config = dict(
    d_expert=176,
    router_score='sigmoid',
    routed_scale=1.0,
    balance_bias=False,
    norm='rmsnorm',
    positions='rope',
    attn_scale=0.125,
    init='normal',
    init_std_down=0.0,
    optimizer='muon_variant',
    lr=0.00779,
    decay_fraction=0.502,
    seq_len=512,
)
Below are experts of layer 4 (counted from 0) of a mixture-of-experts language model. Rows are named router (the router's row for the expert), gate (a neuron's input weights, with its number), up (a neuron's input weights, with its number), down (a neuron's output weights, with its number) and show model dimensions 0-127. Each number is 50 + 12 x the weight over its row's rms, rounded and kept within 0 to 99.
After each expert's rows: a language model's description of what the expert responds to; "raises" lists some tokens whose logits its average output raises strongly, later layers aside. This comes from a sample of Wikipedia text that the model never trained on.

# expert 3
router:59 62 49 28 40 46 26 53 53 60 53 61 62 50 62 58 63 65 54 48 53 63 29 63 53 39 40 56 41 62 75 63 32 53 46 54 31 38 55 53 45 54 39 70 63 49 47 46 42 62 56 54 50 45 49 59 42 44 65 78 60 39 52 43 31 51 61 57 50 62 27 65 61 40 60 51 77 58 45 49 76 61 48 36 41 70 53 62 44 23 34 53 49 32 50 63 39 41 45 52 56 48 55 62 76 30 39 68 45 39 31 66 58 49 46 33 51 65 43 40 45 56 31 61 44 55 54 45
gate0:51 53 26 48 80 76 45 45 54 44 47 52 42 47 32 67 41 56 51 46 72 53 42 24 40 45 23 50 58 39 30 47 54 61 41 71 50 55 64 56 31 51 36 59 56 48 60 35 46 51 44 36 56 35 84 44 59 55 53 54 40 35 58 64 38 52 64 60 49 44 59 67 53 61 19 41 51 69 56 50 38 64 58 40 56 61 42 41 32 42 47 31 50 43 48 36 42 43 46 56 60 52 52 48 78 39 52 44 36 49 34 36 51 38 31 97 41 31 45 57 59 47 57 45 45 54 47 36
up0:41 69 55 48 49 68 67 56 31 48 59 40 77 56 46 42 56 38 53 48 59 36 41 61 54 59 27 51 61 45 55 52 62 34 44 72 40 57 65 40 25 46 47 45 77 54 64 38 54 43 60 46 64 47 46 66 55 36 55 71 40 63 41 41 43 50 38 74 75 40 27 43 61 49 44 40 49 56 40 50 32 63 55 55 65 50 51 33 28 72 51 55 54 37 29 35 49 61 41 57 37 71 58 43 39 48 27 36 36 59 56 34 55 53 57 73 57 60 61 64 55 23 56 35 69 54 39 48
down0:45 37 52 54 53 36 36 46 51 62 52 44 63 45 44 46 38 53 39 57 22 33 21 39 53 35 39 45 46 31 49 76 48 70 56 28 46 78 34 42 61 29 56 38 56 46 41 39 57 60 47 42 50 32 72 32 44 39 60 72 46 53 40 31 54 31 52 32 46 29 25 45 59 58 42 51 30 42 45 71 65 53 61 77 60 47 48 35 32 38 51 38 84 47 32 68 66 48 51 59 56 56 71 53 56 61 69 53 61 54 47 59 58 41 60 54 52 46 47 61 58 59 38 38 39 61 55 39
What it handles: Common nouns and noun-forming suffixes after a determiner or possessive in prose, such as game, role, alliance, considerations, similarities.
raises: " in", " and", " for", " of", " on", " was"

# expert 2
router:48 66 41 48 38 58 41 47 54 83 70 45 57 36 52 58 74 46 46 33 58 63 35 48 57 46 62 39 36 53 43 52 50 58 48 47 54 66 35 33 39 36 50 64 51 60 50 54 55 62 60 55 62 45 32 57 45 51 58 65 46 68 65 57 53 39 43 76 41 40 41 60 48 29 47 43 65 71 26 52 54 50 30 40 57 50 53 51 48 23 56 49 50 46 53 55 56 43 56 14 42 55 45 61 33 39 17 57 38 33 58 89 65 36 55 52 33 42 44 49 40 63 41 67 41 43 75 34
gate0:49 51 68 42 69 21 41 48 47 50 60 45 45 75 67 47 72 36 50 44 70 56 49 49 39 31 61 38 53 66 38 57 42 64 38 70 57 47 64 53 49 68 45 36 72 51 73 45 39 45 65 50 43 36 24 44 57 46 40 44 57 49 28 60 52 37 60 50 50 44 37 50 59 41 51 51 36 63 60 55 76 51 38 36 31 32 84 70 42 55 36 60 55 41 67 55 56 46 43 48 58 17 78 45 57 52 43 66 55 29 42 48 51 42 46 30 54 70 43 43 61 39 46 54 29 32 65 51
up0:70 40 42 60 47 53 45 34 44 34 49 51 77 42 37 44 36 45 64 28 47 53 41 53 66 52 41 53 38 39 64 46 71 40 65 44 46 33 44 57 36 39 57 39 48 52 18 60 27 60 42 39 57 51 60 42 49 54 73 60 48 34 48 48 37 52 48 45 42 47 56 35 47 29 51 54 50 40 32 29 41 27 67 55 46 63 33 57 59 37 62 62 42 67 67 49 53 50 42 56 34 86 25 55 50 46 45 47 42 66 54 56 48 58 32 60 57 26 28 51 33 55 50 73 61 56 29 56
down0:47 49 46 56 40 32 46 53 57 61 49 43 47 48 50 72 37 54 74 56 67 73 28 67 51 48 51 61 57 69 47 60 59 43 44 33 57 52 35 71 29 38 49 39 73 43 20 33 34 65 37 67 47 66 39 48 60 53 49 48 56 22 22 44 73 53 70 57 30 68 53 55 69 50 39 63 64 65 81 43 54 52 27 59 39 51 58 48 47 50 38 61 46 70 48 60 61 55 35 38 38 66 49 63 32 52 30 58 52 60 43 57 66 52 32 53 46 38 32 56 38 65 37 42 49 41 62 41
What it handles: Final pieces of personal and place names, often Romance or foreign, in lists and tables, such as El-sa, Tal-ia-ferro, Sim-ion.
raises: " and", "'s", ";", "-", " D"

# expert 30
router:68 50 43 55 56 59 55 62 64 84 46 47 59 55 54 48 65 49 37 29 52 60 55 50 36 40 47 49 24 68 76 46 53 76 52 31 54 45 32 43 38 44 36 30 40 37 51 67 60 36 66 60 49 50 52 46 55 54 48 61 69 31 34 48 74 42 59 62 39 50 39 68 63 39 61 53 44 60 40 39 49 40 34 30 49 57 70 60 53 36 39 49 34 33 74 45 54 27 51 24 60 28 41 45 68 39 36 74 36 50 55 36 55 45 36 49 44 62 38 59 28 31 36 69 57 63 54 59
gate0:53 42 53 36 53 57 58 80 47 65 52 50 56 54 58 35 40 47 55 26 54 47 48 37 60 55 51 57 71 44 57 41 59 62 56 56 55 52 56 42 65 62 68 53 72 40 48 51 75 48 48 63 54 54 63 67 44 52 43 48 40 67 61 59 66 53 53 67 45 65 55 53 33 69 61 37 42 72 54 46 45 37 31 66 32 47 57 63 53 66 54 58 59 29 39 44 43 50 56 47 66 60 51 43 55 45 57 63 44 53 66 58 42 54 54 56 45 31 41 64 29 58 43 71 57 42 34 43
up0:43 78 56 78 45 52 48 50 44 30 38 37 11 49 50 44 31 61 44 61 70 47 49 68 48 54 46 35 63 51 58 69 62 45 31 64 42 44 45 49 37 40 43 37 47 35 49 55 35 45 43 42 42 70 53 29 56 36 27 38 40 39 70 61 48 47 57 60 46 35 46 41 38 63 68 51 60 40 56 63 63 69 65 60 53 57 42 45 56 50 54 45 57 58 21 52 46 36 49 72 56 54 69 49 56 51 30 70 33 39 36 64 40 70 35 63 46 45 26 35 38 46 52 61 45 48 46 52
down0:67 42 65 49 45 60 51 39 35 48 51 45 18 46 50 43 42 41 62 43 43 53 56 46 23 44 47 67 34 67 52 48 51 70 48 39 34 56 31 39 47 42 42 56 56 52 47 68 40 54 46 60 50 40 46 46 48 53 50 50 48 46 56 65 83 61 52 41 51 64 38 59 48 53 70 42 60 39 57 36 44 55 47 39 58 46 45 50 56 33 23 79 41 38 57 27 44 60 22 56 62 44 56 52 69 46 55 43 34 40 34 69 33 57 38 49 51 61 60 40 48 21 35 38 63 46 30 55
What it handles: Verb endings ed, ated, ized, ited in prose, plus table pipes, semicolons and line breaks in data rows, such as Claimed, heated, United.
raises: " in", " by", " and", " to", " as", " at"

# expert 21
router:42 53 21 50 51 39 29 46 43 67 40 50 44 26 54 48 63 49 39 36 59 54 52 52 54 35 59 38 43 49 57 35 67 63 54 44 52 50 49 50 45 34 46 33 42 47 48 47 47 57 57 46 53 48 48 37 47 59 42 53 56 49 53 43 68 49 42 58 49 53 49 61 55 49 44 58 44 53 50 52 44 27 42 48 34 67 85 41 35 49 47 68 37 37 59 59 38 52 61 35 61 56 41 63 40 40 21 71 49 46 51 48 62 51 54 54 45 48 37 53 50 35 47 58 62 65 73 62
gate0:52 76 48 56 30 38 51 74 61 64 36 39 46 58 61 27 48 65 32 34 40 24 57 37 79 44 55 62 44 55 66 43 26 57 54 48 41 50 58 42 41 66 56 31 49 73 65 52 51 39 45 42 43 30 45 56 44 44 55 61 63 28 41 27 80 56 56 67 52 47 57 57 51 49 34 49 51 49 53 58 20 55 75 40 65 75 83 62 52 45 34 48 47 58 64 59 52 51 66 44 34 47 35 46 58 49 47 42 58 41 66 46 67 39 41 44 91 54 40 50 60 55 59 55 27 42 63 48
up0:45 24 54 26 77 54 38 62 32 40 69 62 44 33 48 41 58 52 49 59 35 68 64 61 51 64 48 35 55 62 31 39 51 34 46 59 43 34 58 45 66 47 47 63 59 28 19 63 56 36 45 52 55 52 63 43 49 60 40 41 56 78 54 55 42 51 38 29 75 51 46 44 48 30 59 36 42 58 48 69 77 37 39 61 29 16 23 53 48 62 62 38 41 90 60 30 55 54 50 62 44 60 52 62 27 60 61 37 48 46 28 51 53 49 58 63 20 49 69 55 52 51 47 49 50 55 33 52
down0:68 34 64 46 43 58 53 47 38 68 52 54 53 34 49 51 42 38 49 68 49 52 67 36 48 47 39 55 39 49 39 47 32 49 61 42 49 70 53 59 35 51 50 48 69 69 58 41 59 41 58 48 40 53 54 49 19 59 46 55 49 49 20 49 70 73 71 47 67 49 56 74 41 73 70 53 50 67 71 45 68 59 74 40 43 41 65 55 41 62 37 78 58 62 56 53 25 55 66 65 58 51 67 41 72 41 57 46 49 50 45 42 45 58 60 75 40 36 40 36 44 56 52 62 45 43 55 62
What it handles: The preposition of and other function words, possessive 's, and byte pieces of Chinese or Japanese characters, such as Hall of Fame, law's.
raises: " the", " a", " L", " C", " D", " A"

# expert 8
router:45 46 46 37 54 44 32 57 44 48 52 64 58 53 70 62 70 61 41 45 59 50 44 77 40 53 19 46 52 46 74 67 41 55 31 54 43 46 49 38 47 25 50 58 55 42 41 34 50 60 53 43 58 35 71 55 48 56 32 46 66 28 17 57 41 36 70 35 70 45 37 67 70 49 55 44 55 68 42 38 55 53 41 23 67 42 55 70 32 56 32 51 73 51 38 57 80 43 54 23 59 36 54 30 70 45 54 63 51 39 23 43 57 56 29 48 48 61 55 42 30 62 30 55 49 57 62 62
gate0:50 50 52 27 63 56 39 65 42 45 62 63 41 52 35 59 65 65 48 55 55 53 50 40 58 49 61 44 52 43 52 52 49 56 46 50 66 45 46 53 48 37 41 42 47 74 40 59 53 22 70 36 28 73 27 51 42 39 43 55 48 54 32 32 67 55 67 39 75 42 34 67 24 43 43 60 58 63 37 56 54 47 45 29 59 59 55 40 48 52 71 37 60 39 33 50 58 38 52 48 51 53 86 49 44 50 47 54 51 47 58 42 42 51 52 55 55 75 55 38 30 47 49 43 74 75 51 65
up0:59 50 36 59 44 35 45 32 49 49 35 41 73 55 59 49 39 17 52 32 37 46 35 34 52 46 56 55 37 53 44 50 71 37 54 47 36 44 56 59 37 49 55 49 50 36 60 48 45 70 25 55 66 45 70 44 56 36 50 40 50 36 72 60 39 54 41 80 33 52 54 63 53 58 52 47 46 20 46 41 48 57 56 51 39 35 44 64 51 55 32 59 47 63 88 44 48 57 49 57 52 53 26 54 49 37 55 52 53 54 46 56 52 48 63 53 59 31 61 56 63 63 58 59 40 36 50 37
down0:29 39 41 25 53 28 46 15 31 29 59 50 43 30 43 45 41 51 45 34 48 42 40 47 41 55 53 56 45 69 54 58 66 63 21 53 49 46 45 64 59 35 15 66 53 56 51 63 42 47 52 45 54 46 39 47 57 42 34 56 37 46 19 53 64 60 65 40 59 40 48 58 47 55 67 35 35 43 76 49 45 25 27 48 54 42 68 55 50 54 41 50 51 64 59 53 53 46 47 69 55 27 32 41 56 59 52 66 43 36 52 68 54 38 56 60 38 58 26 70 64 48 36 52 15 41 54 48
What it handles: Word or word-start right after the/a/The, often titles and roles like Minister, Mayor, Governor, member, plus name pieces like A-ard-man.
raises: "/", " and", "s", "-", " |", "i"

# expert 17
router:62 56 26 50 42 30 44 74 47 62 45 49 46 36 65 53 49 44 50 11 56 67 57 48 47 38 58 48 48 61 70 26 46 49 47 42 54 40 48 28 39 46 57 45 51 45 31 53 55 52 63 53 80 49 61 45 53 66 25 56 57 43 50 51 53 40 44 77 49 54 51 61 57 55 59 40 54 51 29 49 38 47 42 48 46 56 75 40 43 40 54 54 51 23 51 61 41 52 48 61 67 58 40 46 45 40 50 57 49 38 39 49 61 59 43 53 54 31 24 30 27 26 39 56 48 58 72 49
gate0:44 38 58 45 65 71 47 43 57 38 77 67 59 63 37 56 64 30 22 66 49 46 34 54 41 33 49 31 60 59 69 42 40 55 50 53 40 28 35 55 19 49 67 61 56 32 45 45 49 45 52 35 47 55 47 33 46 56 54 57 37 38 46 48 50 53 47 52 75 47 42 41 51 26 55 71 66 43 55 56 44 51 71 64 80 26 36 48 33 66 55 55 55 61 58 50 67 53 48 33 46 44 69 55 34 38 49 44 62 40 58 70 64 55 46 65 61 45 33 77 44 33 49 59 53 69 68 46
up0:49 50 63 43 53 46 52 54 56 54 49 27 48 68 52 58 54 42 53 60 37 37 49 56 35 47 77 20 29 66 65 53 54 44 57 38 48 38 60 60 40 35 60 48 43 57 38 42 46 49 64 44 44 50 66 37 69 34 67 45 45 44 42 28 55 38 61 43 71 67 45 36 59 40 52 78 51 54 40 40 60 58 40 47 44 29 37 54 35 45 65 51 49 47 42 67 56 61 51 42 55 49 48 43 35 37 32 37 46 41 37 48 55 53 70 59 31 45 53 77 58 42 43 44 49 50 60 47
down0:34 27 42 53 74 43 48 45 55 52 37 60 39 71 47 44 72 41 33 46 46 37 29 45 32 54 51 51 42 41 51 46 52 73 59 55 41 62 55 51 57 56 53 55 41 52 66 75 39 35 55 74 54 46 52 57 45 60 40 58 46 73 50 34 53 56 45 51 81 40 49 56 58 66 38 53 46 49 27 47 63 37 20 53 35 35 62 26 49 75 68 55 56 55 62 56 32 53 60 48 41 65 53 50 31 51 57 55 43 54 53 79 53 60 31 50 39 60 49 48 63 48 58 50 32 50 50 65
What it handles: Prepositions like in, of, by, with, on, from, during, usually after a verb or noun and before the/a/his.
raises: " the", " a", " an", " their", " his", " its"

# expert 0
router:45 62 43 54 36 29 38 44 40 57 41 55 67 54 62 58 47 43 52 40 52 62 18 61 50 32 67 46 45 62 56 74 57 69 70 45 40 42 41 49 45 29 46 62 55 62 44 48 31 37 44 57 57 57 36 58 45 70 58 37 67 48 40 56 52 31 39 62 67 91 42 47 69 41 51 42 60 60 57 62 70 56 25 46 25 62 64 65 50 23 54 63 29 24 49 67 44 45 49 63 42 57 24 65 33 27 38 59 43 38 54 80 61 43 33 62 57 42 30 43 47 59 52 64 57 58 38 36
gate0:52 37 42 59 58 58 50 61 48 49 55 40 48 38 56 66 29 21 57 67 88 66 59 62 44 42 38 36 46 31 33 71 62 40 58 32 56 33 45 39 60 55 44 58 49 30 55 44 49 37 36 55 43 69 64 41 68 51 47 33 60 38 57 45 48 27 33 39 73 66 50 47 47 53 64 44 39 45 50 51 60 32 42 50 68 14 55 45 53 70 46 23 61 44 49 56 63 41 63 67 44 59 41 48 56 54 50 51 43 40 71 33 52 11 42 66 33 57 38 49 38 30 52 48 57 54 41 50
up0:47 53 48 42 42 64 60 32 35 37 55 56 38 37 34 56 64 60 44 52 24 47 79 46 49 52 45 61 45 74 59 29 36 51 50 41 46 49 39 28 35 62 53 52 40 59 48 53 24 63 37 33 48 33 57 61 56 58 48 52 58 44 40 59 62 71 62 46 40 56 53 51 45 34 34 42 40 43 51 47 64 62 51 68 36 46 53 51 39 50 48 57 37 59 64 42 50 45 42 37 45 45 22 60 43 51 55 71 75 70 59 89 56 75 44 63 66 35 56 43 59 73 57 43 48 45 49 54
down0:67 43 28 46 54 44 64 45 29 48 59 48 40 61 60 54 53 45 45 59 54 56 46 67 63 45 66 40 64 39 73 60 87 31 42 38 44 37 18 40 36 49 44 57 70 21 56 46 49 40 74 35 48 63 67 51 59 64 56 52 67 43 26 62 44 54 25 46 54 63 50 76 51 42 62 67 35 54 41 36 38 16 59 42 35 61 49 47 71 55 53 52 54 48 66 78 53 51 57 56 63 45 44 42 52 43 64 47 40 40 69 59 61 68 36 32 63 56 55 28 56 36 62 35 35 53 36 43
What it handles: Closing quotation marks and parentheses, often with a comma, after a quoted title, name or species name, plus word-final name endings, such as "Death", (southwest), Setton).
raises: " and", " of", " in", " on"

# expert 16
router:42 56 44 44 47 46 23 63 48 78 40 73 48 58 61 55 57 63 58 27 50 69 56 61 58 43 61 60 42 62 58 43 52 43 43 32 44 46 53 48 39 57 57 54 56 45 50 30 46 43 37 53 52 45 56 63 19 45 63 39 56 38 43 59 48 46 34 64 56 64 45 51 48 21 71 58 42 56 50 61 70 43 36 39 30 69 66 59 56 38 43 57 40 46 52 61 49 56 63 32 46 59 39 61 55 24 48 73 63 52 39 72 50 59 44 51 26 52 66 43 65 41 43 48 75 46 65 34
gate0:48 50 52 38 36 60 35 48 43 64 40 59 75 46 61 45 35 50 47 28 51 51 44 37 61 51 37 44 41 42 58 51 42 51 44 18 44 58 59 75 50 29 72 43 51 52 35 38 56 28 66 44 35 39 55 41 33 47 65 50 68 50 45 55 62 62 51 58 51 59 43 51 49 59 45 56 48 50 44 61 44 35 47 61 42 64 60 49 37 56 50 56 36 49 45 55 60 46 74 51 29 46 56 31 56 39 62 55 24 72 52 52 61 63 75 29 39 47 39 73 57 40 41 61 46 50 49 46
up0:42 51 55 51 41 69 56 41 42 48 53 47 83 36 52 64 55 43 46 47 46 37 49 48 55 43 41 43 39 40 45 47 43 48 41 20 42 66 64 64 46 48 45 58 50 62 38 39 54 57 56 39 34 36 60 38 40 43 48 69 79 46 50 66 58 38 58 47 50 45 66 48 47 40 48 46 51 43 50 72 57 45 49 67 29 58 69 36 35 38 54 55 34 64 53 45 52 51 63 44 29 73 44 57 52 41 62 52 23 57 54 48 59 71 73 45 38 40 52 64 62 33 43 58 47 49 64 71
down0:59 56 54 42 24 55 48 52 55 65 46 50 63 54 37 57 62 44 20 47 47 62 44 47 45 46 45 65 30 37 65 43 51 53 46 65 81 44 53 34 52 33 57 54 63 55 56 46 57 48 48 35 37 53 64 48 52 38 36 44 64 29 78 47 42 49 51 50 30 50 53 56 36 57 48 46 51 48 35 48 48 43 48 62 38 59 30 45 34 52 27 60 44 71 57 44 40 54 54 54 52 57 61 61 78 22 54 28 42 51 50 55 38 36 40 44 40 57 19 44 63 40 46 51 25 24 41 65
What it handles: Head nouns ending a proper name or title in lists and bios, such as Award, Championship, List, General, song, (born.
raises: "\n", " |", " of", ")", " the", "-"

# expert 12
router:56 56 35 59 41 54 40 64 26 41 58 34 58 43 38 54 50 50 54 42 49 62 62 60 49 51 51 36 42 42 69 70 48 46 39 46 59 45 39 35 45 44 54 56 47 30 57 53 60 25 75 55 53 38 51 53 43 63 47 58 65 48 40 57 60 53 35 63 38 66 48 72 70 52 55 41 37 55 51 37 63 46 53 36 36 50 71 49 55 33 29 63 42 34 55 57 67 37 58 48 43 33 35 54 49 31 50 66 37 48 35 41 64 67 52 43 54 33 67 55 52 40 34 57 62 43 64 42
gate0:63 57 50 48 45 60 70 58 53 61 56 53 46 46 39 46 21 48 56 27 46 42 44 55 67 65 68 40 44 58 47 66 32 66 54 73 77 49 53 46 58 47 50 58 78 49 48 45 26 57 58 54 57 55 34 39 58 52 47 47 75 33 59 54 27 62 50 63 38 61 72 48 56 43 43 39 78 50 60 41 50 42 45 64 45 75 53 54 55 43 34 33 44 59 51 53 37 50 57 55 72 81 66 53 64 62 42 65 60 57 51 53 64 57 49 23 30 31 27 43 50 59 50 38 51 59 34 55
up0:63 30 71 65 67 51 55 47 80 34 49 52 55 56 53 41 48 43 40 54 35 48 40 29 57 44 64 57 47 39 60 56 59 60 36 54 43 74 73 27 59 42 50 33 51 27 71 46 47 58 51 41 60 33 67 45 37 43 39 44 44 62 65 53 52 44 70 52 46 56 43 72 32 60 48 60 44 27 49 46 53 68 39 51 43 24 53 64 31 44 41 66 40 53 66 57 43 61 19 48 48 24 71 62 48 51 53 50 70 51 57 42 47 59 67 59 67 33 85 65 38 41 74 47 52 54 56 48
down0:41 64 39 58 49 35 59 53 35 48 44 49 66 32 48 62 55 57 62 36 28 69 50 51 51 61 52 51 38 53 44 42 49 43 71 57 34 30 35 58 45 40 30 52 49 73 39 48 47 12 44 47 67 40 55 55 39 42 33 35 45 60 33 78 52 70 64 66 40 58 54 60 67 61 30 58 57 54 66 60 34 39 46 48 36 50 42 61 52 47 61 24 46 46 74 50 52 65 66 53 47 31 41 47 49 58 73 50 54 42 49 42 47 60 41 58 61 48 31 51 42 64 54 38 48 46 20 50
What it handles: Colons, sentence-final periods, semicolons and clause-linking conjunctions, such as Motto:, clashes:, while, when, but, However.
raises: " the", " a", " in", " an", " S", " one"

# expert 31
router:44 71 38 36 32 42 50 59 56 60 55 38 46 44 43 37 39 35 33 47 65 61 37 55 42 21 41 38 44 49 63 67 46 46 40 55 44 45 46 44 54 56 51 36 39 35 52 55 24 31 58 39 65 45 44 37 49 49 41 64 55 56 42 48 59 41 32 69 55 64 36 57 36 43 65 38 51 71 49 50 52 44 40 51 68 69 62 51 56 38 45 65 42 23 54 53 46 25 50 66 60 54 60 57 46 43 48 51 46 43 36 70 64 40 47 33 67 60 26 53 54 55 32 61 48 30 49 44
gate0:51 53 54 45 64 46 63 62 66 37 55 50 51 50 51 40 37 56 47 30 67 45 57 59 52 59 24 26 34 60 25 36 45 36 53 62 47 44 30 47 49 45 63 59 44 65 29 38 32 47 49 31 61 58 36 36 36 72 62 32 62 60 37 76 73 30 81 40 59 46 63 19 44 57 42 38 60 59 50 63 57 41 48 40 42 30 46 42 40 56 54 37 54 37 35 51 66 36 43 78 50 58 48 51 51 70 27 46 53 59 56 57 67 43 34 42 52 60 48 62 56 57 49 50 62 20 43 58
up0:43 41 40 45 60 44 57 56 43 56 41 68 33 50 59 60 69 58 53 66 51 52 46 32 38 27 40 63 69 34 53 48 52 54 29 37 45 54 50 56 49 51 44 57 41 41 50 44 80 49 75 81 37 39 46 48 62 44 30 55 39 46 67 48 41 41 41 60 47 49 45 81 70 67 46 53 37 51 47 34 44 74 48 42 55 62 40 58 50 52 45 46 57 52 67 60 58 50 55 45 22 53 45 62 53 53 57 51 51 40 37 53 26 43 60 42 46 44 56 67 38 51 55 65 33 63 68 66
down0:54 46 52 51 67 50 66 56 35 59 66 63 39 48 55 44 56 52 71 32 72 33 17 56 49 39 33 60 41 34 45 58 52 58 49 66 40 36 50 65 57 32 37 32 60 62 60 47 57 79 62 69 58 57 60 62 49 63 54 49 34 33 59 40 24 59 63 67 37 52 59 33 67 60 54 53 48 71 50 50 42 50 53 21 52 71 28 69 57 56 44 59 39 20 81 54 58 59 57 59 68 64 46 73 51 26 53 68 62 45 67 34 49 42 37 74 68 62 62 34 65 54 31 49 58 30 46 70
What it handles: Middle pieces of ordinary English words split into several tokens, often after f or p, such as bl-ogg-ing, far-c-ical, cont-rad-iction.
raises: " and", "-", " (", " in", "a", "i"

# expert 4
router:46 64 59 37 55 46 49 53 55 43 64 43 70 42 57 36 49 61 60 49 63 59 45 54 51 49 32 47 44 58 63 48 55 44 51 62 31 22 52 45 37 48 57 30 40 47 56 53 31 69 74 38 54 40 42 59 34 54 55 62 62 37 31 53 47 28 48 88 56 57 39 53 65 30 49 55 47 65 40 66 47 73 46 60 52 48 55 53 32 50 40 43 45 31 46 50 35 32 54 51 43 45 49 67 40 28 47 57 49 40 24 35 67 50 51 38 56 49 44 35 46 49 39 47 53 54 56 46
gate0:48 55 32 32 58 37 62 37 66 53 58 38 64 62 41 64 41 62 61 58 21 54 43 32 66 39 22 51 48 79 55 44 72 65 43 45 38 53 47 59 71 50 63 68 33 33 60 50 64 49 52 48 32 53 36 35 34 54 72 60 44 60 45 35 47 49 40 37 50 48 73 61 54 25 59 47 48 44 35 52 60 54 55 49 59 32 40 53 34 49 64 63 44 51 52 36 49 44 33 51 52 38 54 45 47 76 40 38 35 45 52 41 38 50 37 46 45 41 49 54 54 49 69 54 41 43 73 70
up0:62 46 56 43 69 64 54 37 32 35 51 49 52 65 52 50 22 39 45 50 52 45 28 57 65 54 64 55 42 54 51 66 36 31 35 50 59 48 46 55 40 35 48 37 53 72 68 59 30 70 65 44 59 45 37 58 76 70 45 47 45 50 44 67 53 33 68 49 67 53 64 28 50 79 59 49 65 61 39 78 50 56 36 66 69 61 65 43 38 43 31 43 34 47 31 50 50 53 55 30 44 41 56 38 53 38 43 73 64 44 49 70 56 56 34 59 38 43 55 56 53 59 34 58 47 43 54 48
down0:72 50 39 64 48 61 67 53 55 54 38 48 53 51 67 53 44 48 53 53 57 43 42 67 43 40 62 48 61 41 60 38 49 60 78 51 30 55 31 53 68 43 30 25 57 52 51 43 44 37 56 42 64 62 43 58 61 32 40 47 53 54 45 59 66 64 46 66 34 61 44 53 58 44 62 42 62 82 60 43 39 46 50 64 76 55 47 51 67 40 35 31 39 44 44 52 57 70 77 41 42 61 33 67 60 39 57 58 45 50 28 55 64 70 59 48 67 58 45 47 64 53 32 43 38 49 58 54
What it handles: Past-tense verbs and years in biographical or historical narrative, such as released, held, lost, traveled, 1908.
raises: " a", " the", " in", " with", " on", " to"

# expert 18
router:33 58 56 27 40 45 55 65 40 70 41 28 57 22 59 64 51 43 31 47 53 52 65 48 31 55 26 56 38 65 57 57 57 55 59 45 42 50 51 17 40 48 47 37 47 65 37 67 62 57 63 50 62 49 54 28 62 60 38 64 51 41 28 55 63 52 71 55 60 72 61 62 47 52 47 55 55 43 64 41 76 66 34 39 34 54 63 53 57 34 19 60 60 38 56 70 68 45 60 38 63 54 44 43 49 46 44 52 52 48 50 41 58 58 37 68 44 64 61 39 28 19 43 60 78 64 78 46
gate0:63 39 57 61 61 51 36 52 20 45 32 19 38 32 68 31 45 60 34 45 69 58 47 57 48 45 57 30 55 77 50 54 64 48 43 38 48 48 42 49 43 56 60 43 77 55 52 53 58 49 49 52 62 54 65 47 57 70 80 63 67 59 50 53 50 66 61 42 45 76 68 63 41 56 42 45 49 39 44 31 46 47 43 42 46 60 67 55 59 41 41 46 45 64 54 51 50 67 72 42 53 31 83 46 49 48 29 28 35 49 32 59 52 49 42 57 59 46 56 52 34 50 45 76 65 68 36 27
up0:35 42 57 42 63 41 58 57 41 75 55 64 57 49 56 61 33 66 50 47 56 47 46 42 59 43 55 42 39 51 32 49 50 63 66 68 57 67 39 22 55 36 32 44 44 73 47 43 55 24 52 70 44 55 35 50 38 48 21 67 58 48 61 43 43 26 70 59 84 44 59 44 74 43 56 52 58 53 64 65 61 41 55 29 53 55 32 50 46 49 37 33 24 44 36 51 47 67 46 62 41 53 47 55 35 27 78 48 65 48 41 52 23 51 45 37 38 51 37 50 45 41 53 41 43 34 64 45
down0:66 47 33 59 63 45 59 43 39 60 57 49 63 40 40 51 22 60 59 39 61 54 43 69 70 45 54 56 59 55 55 32 68 54 40 38 55 41 57 40 41 38 43 54 39 53 52 35 52 56 55 57 64 76 55 33 33 52 50 36 30 40 39 36 45 53 33 70 34 29 50 34 68 54 48 40 59 72 55 39 42 59 51 37 65 45 79 44 42 48 57 39 35 50 39 52 71 49 49 53 50 58 34 60 61 40 53 40 34 46 29 45 47 43 57 60 50 62 57 60 34 51 48 40 42 59 58 70
What it handles: First capital letters and early pieces of words starting a quote, list line or heading, such as "Honourable", ===Scotland, Rita, List.
raises: "r", "is", "anc", ".", "os"